{
  "num_hidden_layers": 15,
  "normalize_top_k": true,
  "parallel_block": false,
  "optimizer": "soap_variant"
}
Below are experts of layer 9 (counted from 0) of a mixture-of-experts language model. Rows are named router (the router's row for the expert), gate (a neuron's input weights, with its number), up (a neuron's input weights, with its number) and show model dimensions 0-127. Each number is 500 + 25 x the weight over its row's rms, rounded and kept within 0 to 999. Numbers have three digits each.
Before each expert's rows: a language model's description of what the expert responds to. This comes from a sample of Wikipedia text that the model never trained on.

# expert 41
Description: Middle pieces of foreign names, chemical terms and codes, e.g. t-et-rachloride, Z-amb-oanga, Opat-ij-a, Chlorproth-ix-ene; also Yes in tables.
router:532518456499506423538540501495539513447513501491505530484498495472566515524465514482525524514518511525524478488504446535506500478481482514484458475521510552530497486503465507519529555479491521505486461525510480512524505486476502482520520511531516489447491500527507498519539525486474513487467504527501474528485488511494537454492527478510537460482485537497480488517532506510519524504511
gate1:494513438466485491505551507513466460517485492508529504501493503535497514517464475527574543497504555513534509511533521497519476483491481500489480497502501550513460468514470499480542502482529481480494515513505522509502451456528499490519529495509502578504516501474505496501511501493542531460509490499516496503502521448487429496530493474521497503543479494504496513478543495518515498490465
up1:486552499536499503497516479532463441506485486500494478474507494524489539551494518496524464495516480488473502493463496528528499476506465501483502460484507437504521498506500527449526511503489488459512456508525483519499520490493526474475517500474499495492484495549447492535525457503532505494517489485487495505570494478497513507529481505508516429477509555497528557499516502541494501521472
gate2:484457499494528524482474505494513498498553499495459499497477530508485524512512512551524560480475505475473490524514490505458517505513504499490520498519527500532470476505543539492511483486509490499494521492493541494464481498515449522461507516482476539468508504479483506460467483462463495504536515531498500472549525461516502510478453514434473477510468514494578533501524532477479491496510
up2:514495461556472510472489497476453517506502507499506516483543538456509462502509461453475497494512489460535544513533503476456498512496500520488507506516493510462503535455542484506489460488495564506507518485522519505482489524513527463523504525455511517501501503488459514456473512573468495469516476484508529513514504449492460508514507491491541506543494516486507533488482510486486463481496
gate3:535519512514526491518508485496490485499540465547488473481455514525496461531514448509533466472514507515470514499486563495512522522478522509499480476468502499462482489503457465492492446489543488508508497495516519489531530465484497423505470469489494476531524495470459510513474476505506526498523470511532454457524536511446496523482500499533505490485486516508523521497543458492507478500515
up3:503507489490481479517452523473560489508509510557452529500479482557457490469429487469509493477480494516540504488487497502461479513456534476520477476498484511504487491483508495494511483475518515503492528522501488544456519508530516522482459494510550523496489489513481479514511487508528516522552484565501451460505492504495526504481528521483521461480472465468487483499501486541514482487491
gate4:500483524497497512513539504472471494498509478537492501540516455544520476473497474498460475482495494532492499514520502498470465497498533539496448510521485513500495560503527507486521506527572508546549549469477546455496515475509503502526530471446521521449484505489493519512493508513482476488542556460480525514512506472468452495499492496489511490517528508515480484522493509478504508480529
up4:533508483526480528475434538512499483505515533527480556486491506477522525522494489542499507497526509455497474494505486475478523456527504486517527510476510490518461498492507473476485506481513535471484497520516485519515484562542530496487501478493475521464471515540491487527493523501515557529492480500518460530533526579453493492475504497533485472499480462497492485527516508506476534479460
gate5:503483479505554498520497489509530509454474529509451487496549517495482477487531466477533502464507506495512498510493490493534509484500501493512509478523484503452516483493535512497509453507593471567510479484526517520512504526486501486502519521516478493499501476498507490469496478535554475519502501499445513506528491495534482544516467528478481462435530528525509527515487455509530484511511
up5:530531463502492517493526498487503502524489475489549466527488521535542476534491547464499512497516485461484526466505523525490471498520527522515523517530495472533520493526470523523493479464500490465542463550453485495479474459538510454495489491476444487501542470447514513542488520464475525496483504523472502515475486535477490528489493500521479499487505500507543485489490483498460466486466
gate6:552540454489448483509488509473515511515506501541499506514530444502492541488502483527531510453474533496470473479491550451476498487482512516482492527488529504481485491520469486474555506467470492470495475504472533513494520517518469507462532530477466528516501560484539459506468488499521488500505504497510487502516513528514479479487480506502515472488522537462490568463494518529516500522498
up6:480502512453483522518515533483513504482533467506531519471501507497483513479493473449467519512493545550480508523483523487514471458467513467507484501474492513497499455500522512490507491509479504526482507477488513482476465486547498463526465450494516548480482494526488511457549535466536524449490496485500478503496493531486462505482526532518482530554492486549536489534508472491481551475494
gate7:509504485523521496518496466508515498558476495460500525474486548491526490508504480509530488522496528499537485511506478527505514496495452522495519502521484550494466528457502466484488466505554472490496516485505488511471502531503477503484532496512465532492457511499494501460526488531556529554526532482468473507515429480543493502499531538498533503483513524530534536540547517489525481488486
up7:500476493500492466532469450542486486523512488482483528471492499524477489496486494492482481479501522539498498528465499508477553426469503489497467529478517521479491501542505488488494473483532522498487517476490491512492505515461469459502436505491486491558479518441500481465499495497494482524490510515481511484495539500489513541532503478482505564473485469529539515479495512478567463486474
gate8:523507534495503489511487494505494537525447495523530521504520506444483491482466494478515528526509525489522465523464487537501480481482498550520504554489478498552486524486499493488479463464549494489458491518526553507503501495513474451515483458504512504530482466501510555524489478488549523516510496491506520466542476498480497565473543510519483489470470483504522540482530512510512483526490
up8:492515518485538488459437475493482498511519515469465472507501501518496495504511508543489500520514544497468500554474498447514507490498494546482490480508485515535519475489508508498525489499512525510500486511504533467508498542502505516524518512483456522461480504501472524471523470489522432514520491552495516535572491528495488482524466491532462511520479491511505506493499564497570518474522
gate9:477501522527468529504497539515524498493464454526507469507523474529522508561532494516510550466432514527534526497551530474505513516486503522505468514517505468507510528517486473481464519514530512463501522513535474540487483491507495505515485494486463521546457498466507504517478509508528495547511513490526479508479544452474512550511458525500473482484520492555481483476517503516489510482509
up9:512498553451489503462450498551499491504509481479481515534466520522500539475484460500515502532512484492509508502493521531518464524487505490491519530470502496523523549490495512524490475493456496514518480469519486487509490431514498516491467478506492500464490484511477467434470526540538468449493505538478502488540552468473498554482505495521530500506475465511515520509532491500499509535498
gate10:491483458458475537485524554517462488481472505566478498488535493489533527474482491495519516518505528529527489485520506477506508539434512503526508499484493527478516539467468531479555516481565487515534486484526505524526488496499513497479524487521507506496507464539496488465487509500487513469534524509476495475473449453475535524485543537497525498513500495505496500538494492478486524532531
up10:484499537494530505469477478476543506487494501482505466513471502561470503465538487538480480421475502508433522506483545510492526509498491472523515491507517502543516500480494500470458488498524499509489528501487509498458506536523498519554482519486488487480449453483466508499510494501559527509508526492440500518483540470491486500507511475486517498470509493499464462531514484509484485465472
gate11:496494472482514484516535477435482526508505473523493505541530512501536496453490474529490507451499505500478509488494511506491530504515503520521512530493513480497505500475504464498490527501564462515490447507499475496506514513562494526553479525536502512486528512512473501492523502496547499488547458479490556507489553491493519564539472525502489501498472492474519550466533516460507506482504
up11:521479532527440471502510455519552505511488492546508511534536514524463488492500475500524469478488503532500468527494483509522504489506509511467475495495510497510485470512523527490508519504455503487459491509505500529495493506552471479470524493519487549498513494535532497448490510475533478528520505515511510493525519507532517500476563486498455497480432491453492527483473513515531504479575
gate12:490462539468497530463501495532515528503456509530525549504528487480518514503493511487497492489472564527531515490452531482514481509500483533489474524475492509511465541500516503486512454501527489446502463528514510493444551555540482504480488480480475480494498518473499483483525522466507507509520482522487490475546486510563462471498492501511512459522509475515542529515509510523510534523502
up12:504501495541449510533489509492484533459488507499458531460496467512567494516519470505542491502552482500482497489513496476526493475512522502501492442508502503524500527490525514515481483471566511545503504495442467507484498537489490494496522512533454519496472493489520502526472487532505541479528468492509517514465511504514513528558490458488487505490489505442511526510492491487521561503469
gate13:464477508458546483516497513481517490528526510499509471502502477500499492490482467516535500519519523477508477482492508476507473542466510505527506497463528518485545491500510509522551504527592436487522547496513520513515450501508512519499485474520502510487487560470480488467506500475549487446513535502474540471513501494516520543525525474494530505515466475508515517510492508552500520480498
up13:506526502487482486469510522478524498508512474487472475524490475534489530491508475482494501500493487510520511486506453519518493491460483545481479537512511473482476510533530485528567523506504502506490508498541527508437498512467535529492486491530506501537455496477446462498511530520471449505458482512473562509520524442495540461508453499539507485520508530499492509498497507482521524467542
gate14:475493511503479508482580502485486534436510509514471510465516518502527499517459531473511457460519479508529479489518523504478523512525487510501502542509485519512499465503471548475533529483520477497518521472514475545533504438501489491516527487484509493550477502452520501564507488489476515521527529491469547513512533512523517481493492542510484473496510508504488531543526488523504471471505
up14:513528476563499514491478506519479457452521473520492459473488526456450539496509516511460498450506444538494500534487527478450518487503484522511481466463523505530529511459534508489513545481539501497511496498504494530515517461492494531497548476508496558494506502495517502488520472527518519490456490517523506491536462508479509513506468506524491513507494535508513467514497477523539487529538
gate15:518524539495460518492471535498483489481481451489475498560535490483480473486501524500492516496543514560505471502566491488502440452477516524496463503500507470526521503548523531480537530503505448496486546532505499489490491495511514488494494484487547541476520529452494449491486500509529503504486497487499497504524495507519522527476515504494483476488514481530492522493495521557496527449523
up15:473501483515514543482539459491510466473526486521512569524477511546510507487516508490509481472465492484454530505524482491467492494513550499513526471497490545492515550530469507496503508482531489431468496476539437519511536482537513502517512512467455487533509475498507473517513512511516531488500492489502497537515505508480494570513503530482475493527529509494489494494507526508451466510480
gate16:504502477453490487482454527504459488541493461570488537541498482507499495546509476489519487445482482460475521513480529563484528504563496510508481490496502489494522509493540544486510514509503452557543483493530536506486487509506521504517543473466463496556490526489502508518524516495480527500490492502494542503506522466480476497511480466509522478500517488483496484510504543515496464497498
up16:556500520494512507483516509496531482486493510504530536501492491516527478498459481523513494499509473506516487505537498459503504524506496447565458498472529512493460511484516474495457507491478482507505477532525506456522485491542471519499515488509463519479529506476554510465497528496470567526480469491497452515510512496497499485470512503493476474506519498499505469487539558490538534437556
gate17:489502483499518472484493505511543471475531492534544555478534514464546530473511481517502503485502492480470439488505537497511493544476470522508489492479547510513517479516526528497479514465494491519517480530482507487504503543484524488505507487452513547511513495483520530488486463492532508528501508471529536484553504499515496548493525492455493478486454579501475535522540485488508476485495
up17:538484501516534515513478512500478499539495503481459516535548513559496463494542505512482522505538532469508518493516461481524518494514525476445509493523503488480515483497443496457542555477498523458466497495496497532512492471482523482495489537499499465492484463489522455475526482519508487506500466508530513522469530483532529507482496500524515513506546496484466488535485545528457511545470

# expert 1
Description: First piece of place and personal names, often Germanic or Slavic, after of, in or a colon, such as Man(itowoc), Mar(ía), Es(chwege).
router:527482431523540513504512502479516472473507522489518504486511467506463493467503535490493504503535482434542469461472513533507517504515503490466501463466510524506485526493501500487503493475514507511491483529487515495491479547470475475462544476526480490448540517513477511479471505510495448518499523476454505540472484515521503484456494469553531501493473518511481521462489485458450488481498
gate4:501518466467480508503515548461517511484489494524537552500487459516493487533480534535505506443491495513506514472533522542500519455493500475484542533465466472493475538508544517474547471503474531499513503470478514507461474543485485508489524523553447516513461525527496528525459493486505469464475482513499510509491491473504487479475487524524510508509504502541502508489463481465474504538499
up4:529481513453495480536473502569518467481483491514436493560540480493538500512517493483553514500511481494502515521502507490529463522488536489529516495499488514488516474493499463509492502496546479531484479454500536514508556505477538511507487564513442539494529501503488493497509521509515478514506519510503496475501500506485490479449479529513465516476471484489466494522523485466488443519507
gate5:508516502502498483500508516508481469529508529509464482487497495487468508456535549507519488492536473519443481499537515545508525537488493483532513489504464472510516502525507506513502514465526487504486524530493543470474500512544518495445537489526444502439538545504507529502479472504484473510492494488514503504484503479535466524491528504533523462500489488513468549464440509495457499480455
up5:531453508493519470504477491471470501499513534467505521498508512490515470508473505508521509461465502538543554500482489503461488493510513521566511499440498484466540503508485498502510507502526482472467489493500480553502498510519483508551537544516479492520452545510531486485517514515490499483516510490514484498498523499489457451542516500535474520481467540530453474516529549482490519467524
gate6:550484450489535563459531503485511484484484506519527474484461495510477499512506518475461441489473455499525457515474499495470498527521500508490495490452522497472476517490482507511546488502488481526487498491486541481527504480516497501508485467513504496535480499519502507455480506519481518495513507511449493499485516546557492520447499493528509487526503489531428528522481471501445492465516
up6:492461507495456505476495558504523500514487514512515485497525506507467466530507530503505516537495482527466546479485500461507493477505512475461494479527476532526517495524470479519534487518477484512493521508454511459477475471527476425506478467504497514452559481470475515502486471527519516507479447517501563517514500518473490549516477494543514520485508482479511499526487501478537530476487
gate7:533520456512545502466474493484510506501509492463520494520508485553490480485498531520500474477498500450541518477519523464483501561531507485478523487455464492470460512504490519524498498487542465483576527525490477495472503487477498525522484464482519496526504515468494519464492517529515458520498488494458528487494504487533534475494490492523517481478484514525485533475491478545458443481516
up7:515486508502499518488499501508508528468486511489493471507519470463443485470484539547509508445486506510455484486481485476459442509492516453487530520504488472532497508521452548538469481471498521497483515502485475452510486469496486443516503536500483453489492477478481518435503511477465497483480496495498491497476484446446476490518502534508529505518491494504515473441513532495511487491498
gate8:526504480504531495529525522517497525523491528480510497505531453531461478494537508465472459496487461424534509493505526479470496537547499502506556509485454474503509478483445496462525460498496466540501468514481518473496489510521468478479515481515508507498483469521495508464500467504498523506480545490499553487486493495507500505456514472552516475506444487523477493501494494524531491466513
up8:457539520528455542486440510493540545468492507508494523487562506494523503465487522491493510492502540485500459471539518489523493529497505490496503507525524476500508432519524528545525494522498478489464509472523490469495507488507526511553469517485514482524519537544509498486533489480484496455483469510523511500511543486522501514498524512505475487499480504498444511497492434482468472517475
gate9:531522474543500516483507535503515478448474527514467485508474460511462475487501543516498492471520490489491487467492490484452501536532500485484520484486502448486515509517493510474455487486536516523506481515485537523522476491473484492459515467481469443497520502519487504450455506537524503514529509495498529474539511482559515517471547504514487464502494473514499484438484470516463484536514
up9:468524478505497518511475485489554483497503478475506467527462486481472512499496465510516511518521480508463509495506497496467522523557518514529505447472473486515509533523554471462498469496563507551499495519505558514500466518491519474506495506475484519467527520543527485499526559540487462534516478487447518498497491528523480524520529491442492479487489519501513508462508498471503497520501
gate10:515531481535541511480503496504526476509517496458517470501508457487508467512529508498510499504529496448486487491531522466462498496539478508484483503468500497471508499504516512497485503488512508562478525534500539511481502492514493517497513486449476526521507525470496507439488515561522470529516497477493550496509564509498523497494509515518522512503472561574458514481519476444480473503510
up10:468488481515478523488503497532478477506498533551476455471523511529475510520519515471490515508499490555500496489533504493466519525481505513471462536489493533476538492514500559458512510549443504485462456498463498513464460505462493500531502482532458476537454505537509494552481499497510494487481478520525503512488483480539499518504530490533492489514502518488474484561476516506524489515463
gate11:503476486494531528502507501501534486565513498493483471478509481470525502517485508551498497543472457465514497517535495491542509515476520496516537509492475536485493478483473515459548444452534509540481535479523537502533455519526534472522510510474498525487510544517535510496491471503482486513533491471505522500510474520482474514511480509527511486563489466529496508473491534488508554525476
up11:479523456489537521463506459515515446523479497499502547489518475531473452493505480518509477528459438478495477471484475470514521499519497486541495489490548468510446468487471504484490536515458514519504504504507480497496488515538501477530520494504537495508520538515468503530518502528500473463479496504517476507510449477488496524477540497581462530514472509490493500516530517501474503501531
gate12:500457483506525535493490536467508503517461468496484516475488487480465483510511508512504449491465485457494509501483476503508502483513505478448494530490494479497541454488479469490505477450514501534499524500512509465523514536474491488469506485496490503470514526523529541532408531535491478492479471495477544482509475501472505500473511551502524483485499524537484545475475542494490558519489
up12:533519492478467453515487552489494471471514492522522517510514497506517554454523483457517518510547497547525520472496475481470471517516504484522491492492490518531496465514494523474488437501460513498485550497544501520474538528507492556551510519478519506533500481472489522498474468455513492458505505528479477503528516516517483528497493510531521519483494489478524445546497498473520528505498
gate13:506479453543489544515526508525497509494493485497522499489538502511491474459508520529493498503507510491518494431547528501491517505556504488475487494478475493493509518523484497489500484504518509558522502452464531555531485507449524485473512489454425504540517508510462512542509507516481522531465501476501474500483512493512501494459490526529485452504443521525500521511487496457505473497483
up13:491523488480536523518522481507545488527509483494496519508497529503435535471520535463532470480512498513484506501487548511475488523473497515477477528484477529474528530485493484478475481531529430524524480502501489508475466466484513509483461489507531493513492509452511491503472512513460478494476483527554469433493492478454511493459511475518520456501531565470503487507509507486503511523491
gate14:529492483545501550483499489534494477470492504472530464532505458503484512501522503503501478488494473458549483483524553502506465535495465486492473482500522471512499534499449510542496504461543476478511479462533507479471487484531510476448514461513481468474544509497507533495449474524518454505480488517501537495470500471509480501491544516531496501517533539531483518466502485536492480510483
up14:504472496497534465505483472506523454485438500511537476489476463548501521471498508461477509500467524488545477459504463511493487478482496484530521520492520492531507456497470502538529518485500470436529482488511501503476471524490505539495513448477497503502534468529485509474498521450503494546523499508474442492504478500523472455493520546479514486494520441518488480484515512499517527515491
gate15:517497435479516532483499548479503540479480467512501513483509541503450456481513480530500509487494490462507532488493530481480552492496462475489525507538492472496501480517503516532483535498528514465519524492507478519519488524479515483484506510509480496509472517497492505496462554524503490512514537477539502482491505498514522499504417466554558474530485482471476546510490494463454496479497
up15:505494482445498480504484487489503558503501482520444491515514488497534508495493496535491532445488466478502508501481490522484476489490521508507491534505483474512521423511525547481498518493504496472488491500527482524481541477500528516504500507495470484483513469441521500457517460475464555489463532545516481495519483484472480489525468528466555516539523495511495493499439506487492498493544
gate16:529505458494510485492491521449501464495539501516548436512486520508467520519529488490513485481535545405494506495480471466485496484495500481467499493477489494529492537483496478474516505489526484488510484497462508503458517552493481504516491490491479489506527500474531482467469491536528464486517502476460523469499505516515516466473552515523502520524463485514504552458464486504468491480507
up16:497485489483554492493525467492499540457474518488532519525539529523498524471494577511457491522499522492511492531480515484470496486544524496485445459502515456519499457483497476517516473480502467491520505468495484558517493492453484509487496519494493504452512506518482509485442472510522447491489486488505514500500500497506506489525500494483493444494525466473444459472473512514490477461498
gate17:510510463490537500495521499474519498527496477489483485533574505531455525471541484511529499527462496473493489527532534499479544547474472491488480520465482506482494507576503527479535466489506502543524537518498518508529495508510499489477501467491515480491471517514496540449487499529498484517502523505460560503486471495533489481478477449543488462504504495490480495484518453518492522507502
up17:458462544510499480480507497510483528530505498502507529466464522523452495479429488507476472457503503511504498489533490463483516503525486476478507499504448488520525487547498528472501487486502521527533481501483506497539469477453451521522464490477529503461469502512518472528501493533496466543526530485488491501550488548496510507496516508514514520503485465479487511476522470530439531481539
gate18:527495531494540473506501501470497474518522474514535504504491489500485539494492510494465505501466500455503500490516517488513507498493501510491528454488537487538491522505482497424473482459557530529526537485494502504481485504484506488534502444507452491483495509524514501487464529493443502547520476508478506509520504504511491510496482523465496461515495493473534477445505425445549475476495
up18:549468511492487495555495484505510517525524428463527459501483497503513439503510535511521529504492512511483544462533467463470518461525528493498506482498516511517496509477510498488490461513477487496477477512483501455510515530508503482529512487486459507510529518440502491469485480510512477509523432439510472481522506535492456515515485517497516519520459527498483482511468488458521508518469
gate19:496496456526537500485490505477507501498500519512479545478514529499474469518558478479471439476524503484482461505497494458533481469512530464455531499462482514474502565511512501480489502466503499504480532492491493487490508494498510503511468470485485563448497490528486502466470469513450478441490459489491534517534479484475485517527485514522523509494488505502452480496520514449496519474478
up19:492533471540472518462469489535472469524552511543504524487472486537471506518535533513467430476524480521487495498499490483537505501507475478483491483525547479501484472510504537521505511479505490518500492483493483560536494498483519493464501503496479510487510485497478489537477545485548529489507538531534523492579518501451461473521483498510497511501491536472488495521516504461490474484509
gate20:504465476479522533476538541533488511474465477509544483503477483478512477442507523524499510532512499486466449507483487524496475535524499493497527551487515509493465539518482495448491490478508507482479470490477516483467453542514488457487516458514472518485533469501521516492464507557509522503488481547524496520454511492482487507483494522536501535535506506510453496488486490435508514515508
up20:500516498501522471514457524500487520516463537526500486541480483491464465511473513526450459514481506512523488488506494490529536487517479498537515479565521462453477518507470502515478481500538502473514443511506484522511482485496489526484467460461491505485550511529467470517536487495547515493511466492473517452445489488503512493558534509478507495455463495463497501496502487533485496483513

# expert 53
Description: First digit of row numbers or ranks in lists and tables, e.g. 28., 18 | Finland, plus pieces of transliterated names like Ch, Kh.
router:523507491457486506519522460494496436462493476506520500536525478514515494523491479500541506527492514477497512487532486550495519509475524471492475498514484494531547508480473520528508541464488543495477465450504512496474533479476478471554455535474462467552506467507514481534497487522522523518520495523538505496527530509542518498505538529496547518541501534488484505477521518476502490496474
gate1:483535515496451510481487483489511538465514446487517502504499511494492476506496512512539505507475512512480504490521475504477496506501547486462470503521503477515473542485476497500538507507496514494490496475456554497462535531509485480497470482446487518522503555473482464461505472524495494513512477493527539444519523495520509521542523532524508521512565465520521544525513489455454497492451
up1:505471534467510496514461494521461519470510562516496466488497499509505481506486516480483495544508539466496504506477548471560468467527549498503503520479520541456522486506449517485513515519517521502506539502495493502494455509507534462514465520545504439490518438485496529530516500498479510485476503497488457514499507502456523499490467508475511444504505487482497541482525501508473467519504
gate2:501487490454507498442483520479482493501505475521488537518505499499474471510485497495519526493501542484490552494477482515439501500469501507544502488480472506509564539476507497511513513511494538509521514478512529460488496451532448502482453545451482494523474491477531513503467540496508512519489515516475491467524498473511530553486523539517539494531513504506525489489499543525496517443470
up2:509461552548524500511540518536477479484496475504497502554528523493489501466484460488485502487455471474534532514552472519511528524511566517513474475503490501509501464499511514488526479468502461507490528529502550492526488485490550526504479480491541506474481530516508461491492506516506519507480525499541481468525525500537522497487496546489543478497511516521456475551533508503473502493479
gate3:505465481462531508504504447504512492532516525498537518506541513501465496513515484505518540498475511472499497487547537468480507530470513496522503523502483495523513513496482500505545484493464490492512471435471512458495495534481535471505471522455477520549495475553512461507484535500479516513520483460488480514551498517554500513488547542478520478513507514511507449500486523504488498477441
up3:508497513537491486460492496490465527528490492488508526486500438478486511469520512463464531531488515556522474455459509462482467497498503455493494515532504523493491532473490494483514507523498540449510503487490538492499525525506497485518505529481473524463523488455515523504512500505481501456503475514524460524502482474504500552507484522505497492470455477513505501434528542530532558477527
gate4:528515485454473443525489511486494514525537456501522501552527522540481541490521475540500482502493483460503472465487527503490556492493533513490511496507468490550510521517490491452479529508508550461517490469474593484476519531512494483505474525480482508515500530476533520504488527521512512509505501513531486463544503489483513491513497522512501470515462488491485514489466496516451490507480
up4:523496480533507443546524504536493497539455511534512534532502437512478514506523491465496542481505511491477500514496507498497482479501457527514469484540510479482525464465490529490508493507525530510566511471545530520490491499497529478528483519493515501490524438486447480537545518497509498515540497461513462498494503495502471479448489466522516509479499472522499478491488508545470514494512
gate5:487538486437467468515479526483485504527470521509482485501523486543480485503538442511496452496499500507507514455521519468523529503465493496511508524508520489521476519476492498482513518479480506511466457457475542543513492524527488484506487460444540476494490538514503500516504497498519473556514493537530498491520554480535504541505500507488480525519552521506453498462477519534485489498478
up5:483467514479513487491512467547513500516466507498481485490502476481526495450519441530539472510510488466529465503512522534479400515495471516519506478515496524492499514529506549514506501474466442499515519513523491527555518473470473525492487471497497461490530475516503511515545476476480529522518511519499490511479512461503477524529465525483535514542478505527515506502510474516512509531524
gate6:528524451494490496448484505503459505496486486531508525507490501527471492520495502503504493513505541464495489487501503468464492567484514527501502463484472502461493501461472519484511536498545510438489505486480528520452478521504500477494539502509500453544499487498528503544496511495504506456500484519539494477552525471549520524450523516554513517519476521519471466504538525480501525503475
up6:441508491482509498459513472510469493486536475526509515488514489530521484471486528490514521506483496503500501502453536486511463502512444515496443550541527467547503496533495487498504528506511489539540518496540516496477487485503529487507454470478476480511506504528482560488537519472472509505496508539513484468481520496477509478519533539427511496522545525489499494463511490520503493547525
gate7:481493518513500487499511516537518487457501507538539477510513476471530492500490512509493500453465488488500527470521493480510537516493525540483488504498488476491462509474525511524492489470485504475546531493507515504472498545457509521508501515483484527523493508512490568501466487500524489554539509575554509505527527468502511502525511526471455452507546473509506454525537481535493450508505
up7:495509531543521500524502505550509452478487491448491529499444504490523504516482499510481500511507480521508503465499491502439544480502505500501473498452538491464484500444514526477509511460515500504531448507498505487487545472489453519539475484511532560501500529499523514466525482439490491519502548517492517498520515500496478508513537477526473558520513547516514485509518501506492492524525
gate8:480482504474481527485507536459538479411507455489506498484504499540464479492509494492494505505501533439472508510538506491527499484514514508521519501494495498501540499495450523494511508518493538490476531411496521477465506505499470479515503501507505527565526542507466512530496491513522539520480501509522482517531517498488462512506485513481508545506490495473488505517486489430478475479477
up8:525482528498523490519449556469523529516492503497467517510483494488536507498480526461485533530538481466519479530502524524479502519502475522532476499461494482452486518449493497519506590477547530502485476529490504502470501471536539537531477503529508497459504515490515487522494532492501474544531518503506497474510522508492519516480493509480513494540462504533461489463454514506506498491523
gate9:507500525461483535457508520493539511517437497493531496512517495514524512498513481573531543508489497494490480554489479506534503507461483513496497489487499495445495479485487523487524524481482500506513503477492520490512515496504483508457495502490444508514501515487534497544511508533482503471496507512513529498542531479496516507499420510500491522529496526497465489455483521568456476437529
up9:512503460524542449490483500466495506526510520503514480495492488547501524480529544482510539524478505487490477510527472510504503530500512489522522494476500536518462507528477493520488516517541486474501486587501501490517500506480479515477507458486503521554514517516504482532531448481484477500500517518427552540459480497516493505469520516467457481510500510498507498507536463525528504537456
gate10:504504527479473530508497504513519519464500471508464481552473520553503485488546512532519522499453471481509514514499478488477495554512488510474521558475520496500477562466484479486499548489486502469513534537491519468478507483528506541452490507456484499490491512510533555492507517490509496506511474483495528485555548483506496511484498530501524513464499516512463514465527568504507494478495
up10:516516514500484485490506496481497484483514491530475503483497484537461509459531489483541503484519527450443516528459510491480526500504476520528517469489502497508492504487500536531493535478495512531480529526537482508538505510483494538479489464488474476459528532443481528517488530506480492477451485457496503525514502489474494484513524491510534533490514513495476507491535517573468485593485
gate11:463530508526467551473445497512523492491507518533494539514514510509483484463524510554515503534468517485439487483523499519502535509460515514439483517513507472454516504471459521486507497495519533514496495481489572438461523485469509513494496531507535506480497503536477493509460555480503507535530484505506520503514497548471498495481459523485491494504505518541506488497522513508508501484523
up11:521541536511482484515492504506476512520508486406521472503512524431476500496498494472500545503543500484492470476456480496504483505495475476476526521488491532506474544487505472519478491541542500532505499501504488540515526456511562510502528457502502513508503528520521454490513482494517500539443513490506516493506506511495529509523479528464472497481514493492528474513528504510428494497523
gate12:482529482477478549503500495516463476497486518522498524549541476497503484507531525567484459464475532491481462494554506497487515505509498500481488494497567478523518533529515504487507514503538519480503491458508503524486505501490511493502469536507438511460515473488512484517511495468459528478510488560541502516502517470451506490511498491535518449507516487534502523469531518445518485489506
up12:440497473497475477485529497494456492494499507467452537500511473520519440469516519477503468527468450541501519501533455470499491470518545483513511483474492493486497513528457503526510506485503505497502519506507457499488478492513524511514537516501510499476528452458484471519500533524522474501496505458520492512465492531530504508551518481513514470479488536517497514594502522507471522507493
gate13:488495520489507522512482511510503514488470472468531497523507469537501491507504530516519517518499521455520503495492514517490491488494513495559524506528476493490499560501506530511518512489471532482515481530502507473456519497479469513521472531515445514529515532521503511502461528514540504517510525507489500481536524553502533511563536510524485551491528515519545467585527499460458478471489
up13:494487471480453521502520499508528517495489453485467538504480497447520478470493522480467512511520508524509509531492511483485491518564512457500558527478510530501485474492464475480500495512500500465472519506506501535482538492481510443500517493521521582524502523459496524487529500539468500463492442528543480513488521507486463506489493471551491497472488494478517529538492491507502489466488
gate14:506480476494413495483506502456502460458467493529514533511516481554493465489511503510504477507463479506501520473525516502509517494507507510495497512473530524462514517528432470513456496507491489481478511462505527475475478521499507503518450521510478489501500516525517490502506480539532503480507497573510503461507531481490495556513471532478467511532505518486470485504491523510455434505495
up14:481505523520510494486459493533508472462488486513495483488541487515521491481500482470480518481518503498507510463484515449523496506533448500529488541474491475501510501489477452494517513487494523522470479505473487499531495539505484493475528468504468463517520479462470526580477451499495543506482520519520507516485438500491513507515517511446520492493440534463512450468538505537477513493487
gate15:478531504489479504472483522485537532498487463494501498518514510511469567500500478501513536489515489458477530481465493497519493512514467497455519489478471490487470514469477507511508479493498530484416467472453514486445499498516478483489457521490490516507560491500484499476521486472534532527484541445495513456474529499512493535483521555535488509548493529502506481478507504489505517499535
up15:481477492499448545514468469515507495526486444519496507508518482479527527479484527501528484476509518542519495480482547468517516520525491480508505477498451512472486525539499472495539514521504507573518518519568538547540482494487475517495504507505495493458473493489524496520489517492462521507501495513472471520459445487497505465484515494451486448498499463475480487477520488537519497491491
gate16:519511478512513505484465501483474521518465547490538537542537517494501495528512503504522491547513543514497499489537524529456535489481516489522509487480512512489462496475507464490531482471502516496505562518502496500490479460527476512494478486501462465520522511518490500494453491509497470515515486528510528495480518515529515574514481551519518528511509544526515422520479543501493505449479
up16:444464470490485533506505496509517472519468517492511498429508500482495477488483516453475545474517496551463497489480509512492503533525530536496499499493552501503511516538508548518507482515502494496564473499501532498512490470486518526520533502509507543514487494498536518464487491510466474487506483539468500521525462562474513505513491487474468464499471461531475519510498547549525491483491
gate17:476499511506483498509518493496480499501467484457520504517466477537484482507467556520508499483515496443465522507563475537465517498513498506517476517487509495490505525447440544495509477479489531475504491456498513504525496515467486486511510502474486482472532493506537469486485469503539568478554487503463501467493519451517486527512548538451529493496498511493479509454488475501488487513487
up17:512522501527518543495543516492503498536477495475529487543495492522509473471486499507452503505470485514512497461516511476502471530499514490486467532553506476515510475484505459442533541512496525465461557512527455555516511483492502498495523508507508499481506496519470490513499504534536552508522486531550461495538476518505481464483517506491497519534526518538537456537497504471468525482516